{"n_head": 9, "norm_place": "pre", "schedule": "wsd", "train_tokens": 357300000}
Below are experts of layer 7 (counted from 0) of a mixture-of-experts language model. Rows are named router (the router's row for the expert), down (a neuron's output weights, with its number) and show model dimensions 0-191. Each number is 128 + 24 x the weight over its row's rms, rounded and kept within 0 to 255. Numbers have three digits each.
Before each expert's rows: "comes before" lists some tokens at least twice as common just after its tokens as in all text; "raises" lists some tokens whose logits its average output raises strongly, later layers aside. This comes from a sample of Wikipedia text that the model never trained on. Tokens count by the router's weight.

# expert 7
comes before: "s", "t", "w", "d", "in", " York"
raises: "s", ".", " ", "i", "-", "im"
router:090115127132117121149113159117095104102109146171153172134129134127116157104140160129123166097108163144101115143068163112142086154096155133114097147119097134131143118128117103100136136078066092125144127095091126092150149134147146165139108158151102112124132164154091165138130147119100125100117148125108145141132088143169153132127156132139137151111154136098173116132094094117125134143152126133137087145093157138139125142150077113117118119136108096160178133104112125114100122137134151143123081147096159168127139151149083149126132111147138073153129115161173166179141137146118136124
down4:070155141141073176095117118152127137118096173144123128110135136140100143109131147158127111172144138074151117163114130133099082172123069108165156098083124144130114153125127133136137110130102116139154161150141127129099133132147156137088136135161156122122129152147162106134088173117116123136110165106162152108149154102152135126109149137133156128119124128075151116159116092131122087158113150147107143135124142082174149107154143110153149118121127174106127075144147127095110123131136125154131153102158137184122122149098129119097075127146095096148116139135106129128160080122096123124
down5:118145161173146121127124143110138129121111140124112152141110183130163155086152133111144135122129109103118127146119130113099111111145173121110110060135151152133111108105132100104138119124154177180156139112087100134157131137130134168143108140144114110102180102191139134129118107104100121125110128164092107131094160079120108134108120162130075142136153105132107168100080130143131182109125174127156096132170142179096091150136125131112113116104107128122122086094153077125146136133114104171149135144130156130140132118130109097162109106146151091132115138152152145140087137151133099116
down6:131093137130131140096132128130159083131117151100132121148115099123116150077134122090138089100143097122125134134125120124102158109077116137103136140126116125133122150146173150224120092159140135115143140120089110134117124125172149096080087081115108125158125127126129129138165156123136106127101105144097151146126177122169130112126122138114106155102105123129139120104056206138113132136146126112124100096111160186126119129132093125147133108119130187149131100113150159131091114124113120147181136132150141164106161113139119120108155129125128147103119163104126101096110121156104142160
down7:159151120136093146109144091134086167159121100171090118119127132156115111145095111169086101145083151137121079138129100130127125147133094159133126166108122149142092155129115142136124116134130150174125144118131137079103136126112115111140089131137169091117142110160124166148138088123142165125108136108106141134111177093104116081162142124123139143118120084155134128110144146149092110144152146149129142085131142135165081112141134153127175160130108136127117134181146120125114119107116156097162147134173125120180125126107093168095171098157130097118160152164091170133141149151116145139
down8:091149143120140122137151187114112076074166104153145125145127120138145152150147117113143172093142139128099168138113140104133153161124128141085109148157126146142116136097130116183099129086111125120157115112152126121130159139111163144111156118128076148135137094111123125076132146107124134088146139146139143124172117118140139130112138112125135118114201135090148126135151103117090120123108171090097092181095144121100156118131110104107104099165084103133121100081101101135146146087120140102107099115106150126142164126135138141104149123146089124122110119139142120156059123117086137125
down9:088123149140110128148135135100128117114077096146130176141154111134111098150141107157104178136129153162140129135075100177118075143096153094121104125113131160114140090148144138117112155121112121104112122107116144146173148115153137141165098155139111130126124148095148144133114111107122126073149096141110124095150124161171088069192120161153157135099149097147164108139142150130135109124121158138127100088100167116125137167133133139103146093117110147128097130124118148117123071089129106152122142100135122138101133102138128136125162125083147137118156086105159175152124112131148157095
down10:132101149172116112153160120130115146091095170154146147064101145117105127116142129077133140133135145114152095165122147134102095090136122093152115146093123142089174134121162125131122146158139130152142119141100105139122123154114117127141123092116107136120126102133097152072096108118142139111114110137103119150097154102131117197155132168167194147115128112100109115116128149112132117126115141072114148112152133150112141154138120112131137131065135107127149151180117160137108146185177082128091094175108126124118141084105108094135119117125111102117107123150129155117090118107136132115
down11:149123103117110098119112195145130129116121155106097164136126119117154116096129098111100160131140118104140112132178108114158162117129139131117155111145105115149150135175145099172119135093092104163114164117128128139116121216142107129102147114156160127123117144115098208105150153128158102135129108136144117092130146098109143114135140117144083146110079113159147118118117151149139143143135150160136086176120130117103161129142107132149119139111157145166122116157144119116136100152108106110150097133077154083129123073078146110129132147109099130134184133115099121108097111104133132141
down12:090123128096145176180163150127131161099116153107134119145120108105105113136151116175117138119130114141129173142103159110173126114079128109121155074128129103136099123117155118118164139108140136142147129168119153145113077104124132120124134132079129118143138119163108118103091158120104138127134147125141117144161120153088146156115134116166113141115170158116131112118081103126152130111162137104138071111133127141148142132135134112068104188154114149103101144046183172142183147163169125113139100094098145162131119149137125138132133115150119128143132133103163135143118101124132134117
down13:167119105113129167128115131113145106136113163131116144123084121121132132079127161141144180080120133104160076080134143128141131105130154135136106192152130111157107116131120076133154117129179147114064129096150092079169134138156104165089141110148106155109121105126143106082109107127141121139108088161138095102129085163133144119130127101157144104103114111111164144128102088094092148102117141130152114144103128138090090138120083124148132132118133109143161141147151133162120123152120153123158133089104132126115162102126117152160120121161121109109096122142136087162091122104152116121
down14:140127114121137162082143101171172131175121074109111107117128113113117083151145123125147140126135097138126128108142110151140143174112126092078143190157110187116150129164130130078133094104098118143113126130149108139129120121121075076118127131164148136115116094149141131163116106083141131127110148152151117159130155120109123094168123127144141144087133143136137124126132100157100175096122158082124128139134113083104114132150095118135171138114102170086125129122125153159085121115100120166138116131140094088117089101118104113136150105078116124108103148161149128130107085116129130117
down15:090127117128156155080117148101160150114124159131088103129148116114101155135130156113115120150121096147136179125146112165090132115143144140152129154163123110119166119110123109133105115089186144129124160091110121140138108078124061128113120098114119127130141121134133150103125142118120148147120168139135129140123119084097139119122156108140131151083124142122175156117194145171086145132134173123122132104127129106114097087115132133128130110127100108121114147105119053111135160085114110163148149113145169155151151114098105135158131139179143157167132124107110108113173115189150132112
down16:116129098114126138126142145140113131160139115108110160144067091150097097092126137114156151112105101134129125115101149107139136149126100153108089136129120116137116171115117107133127117074063138141132165109131125109133155111137118141113092082069112104152137135122093133127122094113143062133141131134127080138132119122143095116189118087144122130113067125120134136142122115131102111148130155165129154086104165122118117118103149145132119168128127183124127101129160130146122137130171148054122147156154124117140117135146138104163132098161125135140053132115130167147169137158116131090
down17:081118114151155132111097133140117107094141133144122138151142108162148164086119128134169120117116137135136124097161093130150151127123119127122114112172178180079098117100140118150063120124140136137136146143158145133116164159142127135154081156142180152155175097121116150126099114127137135160169087145118089130152136120135155107104107101125129129139133112164130107099190115123101129151136111147150113153185119124168106109144114141145150143095161167123085108108138145120120150120150123124107136170100045162159104126159100118124119118164133141112161112140121113165119127124124135153
down18:164119115131153069078157139094125119089136118155113146120128122139088127140156148088109117106130156109151117164102148129090117144142161130090105118133110090113147115119134127114152127106129137147138112151156146155145122149108112079090126143130175090145135115153122146184118125070108119142130131118136114131110107118123135154078136168115121089129124140103129141161132118086133167122141138128117137153147080077140148145134091135118167101152111110109120131122102178123128131111143109208088109129084103141156095116130111113127117115159128150122122172099128154165200132151118142154
down19:110155066141131145135095144142164134061136154107142154164111152142127151107122130101180142130188117130154131132152157142110142105114126139134140091133119152125148131112091133158131141139142160134103056164142119134071116108104112116122146159113100156124104124121160098089092113149132124158111158096159099130144117150128157103126118106127114147109153135128101144164113122094122114121150118148110132195110148119101132114098131127123146108141079118144160155105154157165131121172132157155131113113144153112141145092109133099165145098169145145132090128101136124112079090082129140154
down20:201130128094117095133126105144089135116128140134139100130126172145137102144125113118147131154104109093101165134106173096114118175110158145094153129099143111113145078136095127136152155184089147180113123104112122162102135135155150110166211157096169124142128133124146122087180132129130149132130114117112139125171102133142098135138092155080108134151103166114144147124149127108170137134116132141149121144109118122137134097150133113104149121070141072128136147144158151125134118114148124135160125170125110138103144151148137093145104092119122087138106137113163129110110105160115115119
down21:156087141177125130153160161068076139157095107103141117076079120122115151117137141135164101118092127127126119145130152140109155185097188150113122120116125116175150111142125150105113108128121114123124129115147140098165108148117123147140091130134158090133134074087141121115116149166126113144130126097133123116115067138103129142140150101113158163119120128142133130160129128134129135118110141080136145161154147147113146144118116125101140136090149107101092126127149138094089154104130104100153086135114121091147153166154132140118107121132146106117192151125116123114129125179194153098
down22:154123104119095133165153149141086149121152127117174120112129124126118109093113089116167117169116134114123098130125125136118074154075126098142116117125142118136161088194120142094139161060146145117127124106125152166172133082162152080118125092100111117122108145109114086102140123173117089109103101114130130121126099074144110129124110139102153152135175117149155094120147123144116114116148142117132074132108128137093110120096132115111123120131150083138118093105127162119120139137119132094139133140086111127096128119125132079114094121105117147151137115131149122073171131185116100114
down23:138099102105131100117153138116136113137093127131148155129165120113096142159137149068090128128156144117131134200098113160125123122114135090123111103138140128189128142130135095121157115134143163122117131148116122081100149074097161092144042127124095104163131102123163134149151141166129109158137132088157154139158124080138109150122154137172091112155104155133116094138118137089135141143140120124123106146121150121133099121108177078150108136094125112115125140075129146153105119122131136137127120153168147116161115100114129167166108124141126103137094128114141154144142128142134179097
down24:130115126169129130133123117160169094104141164172133105156162156114150164122127113159150177152130090111105121101141137130130154087162138159126128114075159103113123153144124129150106122183121130140140117152090077104153112134100156123135146153107127167116164118092152131091115141124139151175087131171140130132141114134127126146106140107133104100160114117111060160167132161101111143089082098109158120151104118163136104095109138109093099094143150171136115102137128093110138126144144104163123108109106125104171132094151144105094138120140133139118113132132088099141106152125176122123
down25:128129162151143127134104096114157139160138102121183074157121164134128129098129137140130107160108085168153129166156111157094138170152150192115127141156149097120132156153128104181145130153129144131130133138150105118160108131158107147097124114101114118086154106141110076106106145135139107103127146127146144104161107118130101105153126155116083147103159107125092136112114167143166108133158141097163124116164192100135157131123124131133133134107118117145151079122146088155119116164140152146160155115116085118128137092130125082137145110139137112106076132110152138152157177147101115127
down26:079133112106114145131117155117129155117105148178141139123143119166112103095093091084138078119145135149159138132151133143137143070180139151100133114177134161116110146117169175120146149124118107110133120104113161167121131107107134142151107140163157145106106124117117105146103079145114158132092132114137136160116134132152124174116113129136159123167130118126120132091106144128092139111159065136126115170187150131111142115122121143141165093122126167130121098135142157121145086134130096188140150134146181113128142107117104109122137131134101155121143200141106125100152137126159093150

# expert 3
comes before: "s", " of", ",", ".", " in", " and"
raises: "king", "ship", "tive", "al", "ring"
router:129109145156116140160103126142123137098136128112123115126167079132098116110145187143100150128108149100102122164063118100120088130102170139134136127133107143092124111114122134171155139084124122135168106088160120126117149125184119174113125074153111100139115146134130149157110105171101123104122093130139114113103139134131121138112143156140197108124117121148098139113139120145151144136153097145090112094105138164111112160158134148134152117137166115110143140140153050140122144105131144114115106140157121170102154147158069140098100120131137108097132132107090109123137133175090119152
down4:158125069113136144127171117104119119148123149119174122152142117115087180095153124106121157118149083175118121097162149136105149110107132091144107139140133113136118080096094141115132136152103122164181121146085155138124089130129153090104072151104122148129121085123126093112175096144103121145107148126158158126160154128113175166119160122130127177139137146138150106162119125146122125122132120155145122118145135135110126109119105128146135117122090131109142128124100116130137165158137157198148163104149112131121078126150133127091150124155107142120087140192167141119110119093150149111
down5:100176148102095129100123100093124151135103143130061102109112132125099084156136109136118116148144120132119134166091140128136134133147097121128120139095086133103131147117112155147144140128110106112112130112135076126144089107149121162167179148101153110153169095119118132126154111163123105085107099131147097101170126141130146140170161131138116119099126139099116073115134116130125116170126135094162120135145120120112127112123110099102151138112089117100076154166168135100110089152165124208137137145109139146111149168119115201114148126123139158128124127118131091098140129130134112095
down6:133110123126109153104161133166098137116163099097169163107091129103129121121090126177118134093103118110107127168123166136098083167147168108127120139127147137151097152148125143117165121144102150149091172113115126112128147105119116145116116126105085096148079145121131122098140106138089127137151098108063108127093096126137112119177131158153136132095150156114121102121094123136169125148115165127138133151100085111124081133141130114158116141133114075125140144146090123135134105096145143090135071163142075122111114132139147123109118112137108095118133121148080138085096130138127125073
down7:131139106146084145191145153128125137158117113138152110140119110135163113139102182170095166136121148092161097072107106150126100109085102103157100171130142130138175129110112127148142129122103147102086134095103149105154144147140130118107128099129135129141160125150127084136111114090111136142109109175091111140142111132158121141156151103117134108136106141118134087109107112109130100101130169102166160134151135117104109117154117116154095150126118131129156153104120066195111085097113109153132078125133085166108136144119159159112113144102096135122118123126120106160158124097124152096
down8:154141116154148131141094090122077096112129103114120091076106148144124118122113139113128138121150140153129108120123107163101144145110124115117088170110167157155166124132166175116126115138083101111111085087134151149135110161131160167139142137144131108108120147120086123121111124129137090093155099111112092171082137111125108178094105131131108087133158142128127150149117078162097132124135107078140116104172105104115120188165106125164114121118163106111112123095156110185121103124117126130123104153116143105135124142130150112127106133159113154079136123140120119110097133172096126084
down9:109153120155095167116110106122124149130113098126166143082096136137107147147157132166108113102102110134177129129141118129148166099154104155136169125133125099164105129134139160135162172093085124103156161109186148141140107133143072135138109119132102104110126137133140136102132098141063131100174126101096117087113163140121109127185107118146105118123125161111142105085106140139105093135149135149115082104129127164143093108145135115132134125126083145096146140151153096126158147127138121147120133128144122131100148096180177116158117124167111110132125159092120119131085147136186147123
down10:129111078142128139170139144107099117137101127141138116161127164098138157123110171107118057158169130141180128148134154082153121121126108119136084137152154156116143153136102133072136136114157110160140127144108129129145158122097136124133130156115163121125187143154168117158191135127121108154077106119104137152141143092085150154134161111117139126138120107171118147148153151109143113101186146124094111134152126146179103140133092126105138152184112137089128132104173149130119125136131169112135143122121101152139181152107123119099129157132123109112156142113094110140165124132141134152
down11:122127127143161138168105103119106173121158120092124114090143137180122108143148120146137092125108119140167075114084115150113125120193166160139147160097122127196117105094136132111148134133113125146111091095155133122131124144156127147102138123132156161133105096140113123083166140139125110124189105155148108125108144112157139119182145155126132154142162094125106143136149105155157135130119136101109104152146129122167117178180102156127120139110148114149140101176109113114127083111145125118089161125138126073100146152121144130150143147145172130156140152116119163149105114116123092095
down12:121110177107132161141096154149130181123122105139110100141124166075101127143075109069107123129145118110122114124143091143091120146134119165125142102109110156135151132151136144119113115127126139111130146096119143100128107112108110132142164095133119159133093144106133129154117173154154109095128121170121131139188126159122116122125140126128148130093134132080116146181171127111110102154129144120172109107125131107130100123149098081103082142158139118088119130176138133145119125146135108155169137128133156128117137123125077122135140133115145155091116184107087136094081103175073086150
down13:149156143164126115154079116147165101111150143123149150147085113125153105107099129130126137132110159164135130116118124173099185090154150165139157172154120146113102114133142135117165116112099100129148121117134139157112127128174135125115112182131131121129089153126164128118125127122088151086182156102129111106080150107143107108163148105103081135143136122093160155082100135135123127144095128085171109103129112128138117150122154135098149129099115181151152122165097138129172105105149136102144124124145126063150103167152118117165142150171097133130128134150147123123114138115133090158
down14:157140155126112107125107120157126129162155115134115108124116101119134156091157131141102151134131089133125144083125130114141141099123086153120104129172121123170114137110105145126162145141105130113141124133104118162150138147149145096119135110089154119099113155097143142107139101142127049112107130174157147124092075106114122112072090110113123150124135151152125101098128130131126109082114097126122147140151078126113132064133134088105110121125122161172140126132114121152139158092066151076102124133084109114119193108160108130139153130108128142135181098117086122122103153116111104157
down15:149156148137156127138098129120135116132127164124149106150108123094184121131128132144119155134119111126097182135140105143118097141099165106109109162133128131145145162134166161187085156146131107165117135095145132162083127135114133125090137101128091131125188131095109110124124136150189122140091112105148121148132176127095137146098127152097162130123129128112171138133103070097053140168132138158128104076127099126146131145116171102124122140131126086132121111088121102157169128149103094095150120112112143115075107165106150150114127108106120122115148143140152158105147120141120127124
down16:126100142144149118170134158151164099106132125104113184114131156108093186145091115172122145141149131131164130152127139152121138143131099099080095155157124140132101129095126077096112133117113132107121138145113117107092108141121128162159124169111135104139117131118110129117095155128153094133112152122051096143130127128153117146106111123120140124126139111085128134160146171113134164115162150114170105141131061133140129117125088097094121143123147151121087085103102127128111165138169123132138108166123133151128105097163111088119134128118116092163123086161086083158090130108103127113
down17:123162102141094099124117099131150149153141136118114115096106138165114110116101157119133128134131124078160120152118144140187132136098128163127136185126142131112149146107129176158151125134172079138105122106067093134153173105169124103112106120117124130136078163117147120111117114143137161142164153102094132094080145134134133116161102107123107128105143125143129147119089110138107113119176120165122141091141148146118127180146085162142107148098137141161162141179147128122106134134139105117103153124155118158123154104107098139130135095102117117111147157115166101076187158114128144157
down18:073142108139108120139117137144130136150140123105162118141147178138170107138088111108121157156125135171141136169152126121119150114179117163119149158105124131135160125145106133130183098122099111115158093151142130116160185135147137127127111154144137151142143141155151139124160123131145109132136147150158128172172168137137095119177114125155118128100129136145095103134151140132143112153177138072123139171172151133193174115132105156118153121145135093117122080146097102137118151067137128096139143076153150122138138113128148135143112159136073118120131170103117109145108112104127097108
down19:185162134143122121152105096110156085148157111135120143095112145151159103173121114153090103129130177083121103102082139112099107099131117119152173109124116148108167090091153127130143113121145119168143110157119120157132108152143145104153137129178164116094146114148135119128144151158136102168128154125109124141077137140121161166136100122130094130138108133100129135116124141092110154119148117117118090104079074161121168160113154156132127100083141127143143120102147114175135097125147125148101156120147138160153145130149131111155119117087191114146139091163108167115134108142133105141
down20:100170146183084109133132141141114097130147095158118136089109118122127093145134120126097126117150118155135138138120159172121132121137168145130099067094150102143131106134128174103094149098100139119114127171106160132148127135152133156126152165120116127090132125147100119155171136166101127070134117103118123091124137120138137149155140186117152089139127152140096150128102154172139103134110145090128067122153162122123163097132172160091120137129133126095137170133142076128126111132136141159135112128125118138105105128100092178123139110125091146150091129126080093166161104125113117137
down21:155072140126113154174132111137145114137126107157125129113143159112120157136142127112133108145117142175124106106113100122122141136114171111104168163078116071145168152142104085156116140139143172121140099152121152117118109156135123130129108086184090155144136115132149117149136127166165173078134166088106170137134119121130137140152114123103102103115127116065139152116146123139124104110095161119117096096140101142108169139157126137098139123161184145102124133177129133130116105159143141101103143149167161110144092103108100110125123125138097147132183105111123117103181122129144142131
down22:153138138147086164137138121134096160133116097151107112136159110168140079156115121106133141119146118100161099164107097143124146153150124135130153126157097136134106149158145181109113171137094122165113131155130132104124106129130121163145134147162121100125123167142131106125116183126096142134174127113095096157126176081149078108168148127168105126158127147091139174108139113133180118130122077099123091119117083110146162149114132146133130124143098150110142127141098144124107152131134093105129093111164154124145134109151119086127122133117118115139108155119117136153042094126166130110
down23:143051113104105099128147150086145115121140147139172128117110182070128143123148133130113112147130129128166163135125114086120094126113150108166085157147129081109115145136102117125099156170128108124122148120121106111124096138117136113144142119107077173148156168104114100086135122111152121152118136132104151111176135164100174132107103192102120137134137116130119100143141136116145161116134146139135138090121122131109145119108096120124133170144134121165110150131151179154142092177126105089139116130094127129141138134090111146104172133124104140159167085153159131139137143107090134087
down24:135144146095130111154151150151140109092101119128120124130163142127140130111113129144144149114129108163152118171134122081166103088104130125145139127116131121120137118112134118109093125152155137110144133182153079160155140142128144096147133135138134199138137126134157104086149118111140168153147138132131166121150161139122132143148101113134131131118152107137149143126123092086127138178186141081115143164119136152148172107098079134131143176150146181146126183133155161142122153146138120119134185105113093148114126151125119122100191124154149143127113083189137117118146130077161137155
down25:114112124137126141076174145088157132092113158134118103106150119134124163133122144121147137155119150174101152143164156122146160126116134098066170142117144123131142137154090115131152090152116126117144152157095083095111151123125141092128154129140120126164141089119109178130114149140145146145119146166134147117111116130124145108108100111147117141119109130080151114099114128076081180131104125149135096121121143127146123110101179131159132190131106068092116160079101118131129138134123133146118123164104130112111109131103136125154118134152170139132112149147149084126050117156136159107
down26:131112114124128112133187100123158133136118125115105121145109137116100167134121095102158126131179114130122121111122117140117143158109155162079143126132149145156157156152148109122140139095164120122124168115143064152098120093125133108116153098150138120139113151069150119116133165136106112141080118168165143141115119159127173125121129085101107143159108118100189140136123143115135137101177120156137135138140087091144128170124080133096128140111124128127083104088102165069105154147148144091118138108098130128147096132141134115164116093092161140134149115140177085129088114147147134127

# expert 4
comes before: "1", "2", "0", "9", "3", "8"
raises: "2", "1", "5", "4", "3", "."
router:087135090124105150090138125080144155166073123128112147175123117119099109140121108101079117150091106119147130125076136103102097144088153109154128095166108112100139116118104113141154156119173096129103161076153122152104129105119139117153117129154134082113108179116145138139146152152138118104129132144162135138138185106140102126151125154089120119137122127140126133096140089150129101152116124152110124098147113107117093126113134141148188087148143105149187141140159162117160127099100130134105142156167144148098133108129119118125137101125119099116115150104178117103141153185127133149
down4:132129111120137120178096141148139132154146132126151125151082103102144124156114125104138138138119124159115119139150122121143144113092111136125174099141109136140101143113151128120142108135142091090130121130125132116137076133138106086111076160184111168080106123124168144129106099126146115088070135106153130146152156147103128078105139085142148135112109111092093148126098104146120171149115055111160139125114118119161158135130132116107147130128137174152141096119134119125143131144174168086174142134120117134115141111186140113117198092144098158131111097108140135117149114090124092118
down5:144122156148124134098154084152152150084135122154138144129144134174161131109113147091156147111140133110186172194088139099132087187098136116147136149154121119150143103130142166107146164121157125158099137111123131112119155192118125048138151121164125110125087177168131139090134098136126108154135121144152126109126128125118082123145129152134123148114158118192140116129127138161155131121120109106147088173133134144141177119115130116132113125138117139141143128128110144130097106091146113143091135147091144121144123131103177125123155124116125117116129138131153146118096122201121143119
down6:144134108138087116124107125141140118108111084133119116109170126081126126097094121128148145158154164146123122133142132124134115128100125134100125110114107103122155128137112114098156133035166111125093148093135188142145147142157115122122112123133116118100134109133168122117161117126127139110113106124162141140099137143136109084097109091106111126070129117094100125127120132156149146127113133163124118128126116123134131125116134141127111120176095135130127111167141149126132135091097117136111132115148116198150157150126126143138107128094070109102134116087119129108255137149130150135
down7:132143161153157111113122100105183143122117111090130155128141170131116120151143130101100148116108139086140138155125142145082127119126122128135156151117127092105123102093105145131125131123122120134136149121150117153119100135105087169141118069159140158148133144108112141174131083085127123126153117141090114120147099098109157140132118153140117110118163126155090109179132164157126114158204116089102131125111104146141128153125182161157138100135176105126156095094127131168138126110100152129166110165148124115097117116152142153131130176175155130140111112109080120149119091125141171087
down8:129108136143102153145146121092135122103165143129116149146107141159096151151131132188110153111101081119148153131089150117126154048128090183152132120125094139163144126123169150103142164134158115101108164129105143078135118152095147132143065120120081129095105101137177132130106139128129124151122155138140119116097135105117146125143143117133118140082123109108134146149141137123138078134105135140103105145120174137165162153125162127101122117131173152104144111167115147133121153140145107108151153078185149138083115126115114154162108123131114117130183141153109105120164148117142127148
down9:149168111104125143135133147114148114177114116179095089109162093148142142118158085141117156121106113131099148118136153082125128154128151154115160114114133122082152171147154164094113131116167126081142151134125106173110079133146106161128067105156077098120115145116105150092140077109152153156120115168140117123145116142138097136144092127093095126119093126162113145081139099113142144107111113112114144133130168111149117124100154109104149132164124105156132143112090101117138156112096120178129111107158115133131134147122129121119159160141098150156141139126151150132153178138166088138
down10:160088145114099124129113127164066115117119132116146100108116104160131104056124123105132092128142115157134139130117144139144158133174143130143107131123110164158151160149155085120131158099144153118157141115122095145150110134150137166139127110132107132134113086131119173192111109136124130148110073141120128114187134092117161101108122147113167144144149109136122161122115139142165121075117154066158157141120120092155143140091160133131156133136159139162189134128106107084118132119132125101093117083151130099131153143147128078121103125136129101189122133126132148107153131111128141137
down11:073174154137156129161093115079118106160144083127147143136133127093112102118150146156192165112139121128165121079095145102139084124102117112200128118113145180161127169128138147144105095150134134159119134149126112163119100116084111132139151112118160090127115141107122125153098103102138133102100117155169147085131118176084131158135127117132124174166091103128114136082110151137122157121142122134129148142145165137101145098132120123154094118112158125110129129164137141111139121128091113133113132110124126154130136094086136142122146132137123166119143120107122106160197127133125138095
down12:110129114140124117109122058115151134127143127086138130118130163072161130170124153190141137138115182173138137104117101107101104127165141157138122136148094162133125133163152100109103108101137131121121157117157146126126138144123124103106176094132163179145118136104160142129103205116154162133124101128118092131098150117105164113138119118107137122134104156105143093129122154091116116147136122147140168093139141140100130121103156135135109111071162104138084109154137097150106131152159151085158093157104144156133145120153111094118105148145115121125141115112128111155147067117107143103
down13:189112132111124117132124193133109183133069147152139112119115156139153135110098109110126144140112117103130129115133108127094114112125134124122106131108097121086129116109136098121124134115168143123149120129156148113137102123135094093119101115093160131135095125134129137159163103102137143114144139074127139159089168121112161102128151099137169166125183135141156148159153123117118103156118119132114133140138135069155094097161109161130139180132128123102173152167076151090082121111101105111122179165133150121128128110144161145127145173100145093124111118173134124096118114147123080119
down14:099150164124116146126128110101132125110146108191146124131157136118127137109065106102121115117203137138144114121151114122120125126088156133145159127113079107146128144119101078127104138120110116152126151121145141125138087131162131127078160131150139137122163151152147146107133096148064158120133124122141141130131095119148144154138103077118101128108136110122108184108125090147140094135140158115110133153155109144124123115174118142161170160166136145145119154198168155120136137142164140159115123155114137135149129133178134117129140206111129168136148135097149104165116127118162113099
down15:132115130159110157103100126139146089140143169132145101122132127108091174135128122129145129106125100110118096107132073140118128120162101113118114155132140139172128163114131157139125140131088100132151098132108135080114122133121142088104165133170084131124157072142099118122164140140146113125177113165146153154175113097129156081147138138123094162131155126114103115169138132155101145153100126126112090117131104129152096152095125158139142093114141090114118084096116121154103127107129164164161116139180108110117086179107142096136100143129139085100107101142143113134122126109093183096
down16:073132139118165123142157160132116112099149169125099112125144118105118113091126134125111162126161161101114111161083130129134101094132133135159091136113181097120126126140112154140116127139155124159167128104098162144127127143146144125145136122100108171162138118091074139108113175127127161128136107148166160148124116061115145139141117161149142158106195126168111160149148112138130080110109122118144157146157158111092146129120112114200124102113160096129106128179130098126137127164138106138098120160105100109101142122153130131139097138147156159110149146130148125122071123140104132152
down17:146135106137103133125129134141086094082104119140137149113090085147146155130119089126132145142170159131138109110094101133158117150131154150134083133122140121132145154129161156141155119115154193128151143150065096138116096130141159107146096129105173129096128159139126112121136096162196128122139123080140198128113102136118090101160098090152122110170117142102173135106141111141133120140120124160121105133136157113088118127125115148197117118102089114153101133109137114079126152132114110143153143119162127106081138087144138150156150130139094133117138151122146096129152104110107107125
down18:143133147124125128132096160142167164102090101190164108120141144115145157163137144111135164176110150139156108163135140135113102145111120121138170172154104113160133115162158151176116116162121119106142132134105141130099116147168072135115124169115125157122126136129058144127114120138109156138169213106139109142117121127117166117135148138156109130144134133176114133151133129096126112150125133134154113126125136107130121106110124159138146134144135120133175159155114112150054081103123114186111089127128171139143142144131138139160133148130128120143138148109107093150185134141156141126
down19:144127123128099115103059112157114119110125125114118160156150153112092113150227168110118121122120149139139140135137127101129105124095095126150107141122135125184133139131140110138133121128083137139108113141124099084130094134123119182116128121159105106155059122106138134154142165156136114119120081081153117103094105143091138127078152140151169128122137133129115135142161149148127124116132144118110122132117090146119166105173128131052149164107104129111108178122103178095118125126128132127125103150131120087125132130139117134123122142124117106153115135133096119079126161092093138163
down20:210147084126124082126094081140133148152102112127110160136162126089098117124114142114129130085144124135136123112160128160099062149118186149143128139097150128118152101121131097115125117164120110166100107147109122114080101142139129108119124114114134094108156129129145113122123135140145129141118111119122130147119109142134134144116108158132104144175102129114112150116127142095157129114102153165105091117125117104148144160146138163089151136105092119104141159100113132136094150111086097181108151122135178121169092105118086140104096159144142142116130112117123157126212135119096145099
down21:105136138092157115134152157130101149104129160140153061118164101111133151128184136131175103147074074153167109109137126137128188103147162122133095087167108098124050099147125179106131082119110133144109117136146123168132152142150091116122140154114134131135139098140108110113108121138134114108138138095112122123114162090110139123137148121132138133144167156118118100132107146148180104098115107141155133173136181141141086124141133109124142132098129122151115100142124112118123119103132100165125138106134120111125100150135115130127118127133118108187131143114135135092070115116145157075
down22:099145157110099148111096118152142105143179129151113123167127162106082112153130151099133107090158111126082139095138126131111143085125091102118156154134141052154111091142112111127107120141133153107115132097108149132145136138147133090157090162142105154137072157134122152133148139176120087120174133114163133090139115134126153113125163098135107101099113155154134130109143146148130100149133132100138170130168139154170139111106144168162138133135147160120118091090138136138170145151124155119166158115130127098160109128140089167125146162106115104153142134103131121071142124124152111159
down23:135116176131129116116126165119163082157159167100184117093108164102108126114108201109153123145159140158154104143156122131123136133126154091103114165115126112116104119146094086091101134127108150144145180121117152122093121127119127150132149131133130109102134121133099126145105148114124130165101116070130080109136166153130122151128115139183153142102128158088144161122157068135136140106149104088150128106130149171114122124162144087142134113193136184104118168117142107148120150133104153098086130140139115102171131139129126108127097107121127147121109105112117137130159118132106108127
down24:115156122126145117117112134089084156098147146145078119140116099111136093117101147079090118103148106121101126137121102160126128058152096117090138090159096093156166101096114160137122147141117108143123145096112120149122084127150146096161180163104157105141093112108090117120128129110146140117128103137175145127127151134097096133153147114092123129118128138159140098138126113129130111146140082092130127145130147095148151101096116118155164127131129133107151134187096115101154222124114090159093123086095117120098155126114109129098123123121131147138116092122120128149107119137156128124
down25:069107163125088129106117130124130116146176104136107129131078124149110125108151136102119107150138108102141132127150138109145128110121117139140112117121175124136099123149111117112083101088098118120120132119106122127133148115131138120093098087166122166101107115138128167117175092120123123131145146099108163040159096153132148145152114107145121102169170142129138114094132135137080109127129135158102135096139118134158129148170135161105125136161118139141121065133165111158154132131112141116142131114155133113138108124099108099160100075168123107169092155164142151092192130160098125121
down26:108151150130114140091108082119146151156121088119136109133124144109081136138111139096118131132127171141146108142166149117177148116113118126116122103134099128101140142119150161140144099117137091097116176111144072127139110130176139108122145124141154138130163153126108159114108094092142154154139114160103125157174140129153130129138082120095138136116157128073148145135127114105079132128088190053128093141133113138116118152127085094156144142086116148104090134106117135113128128115130146109117126117121142115177124159141141139091148106180094118152101113091119130108071105163133129092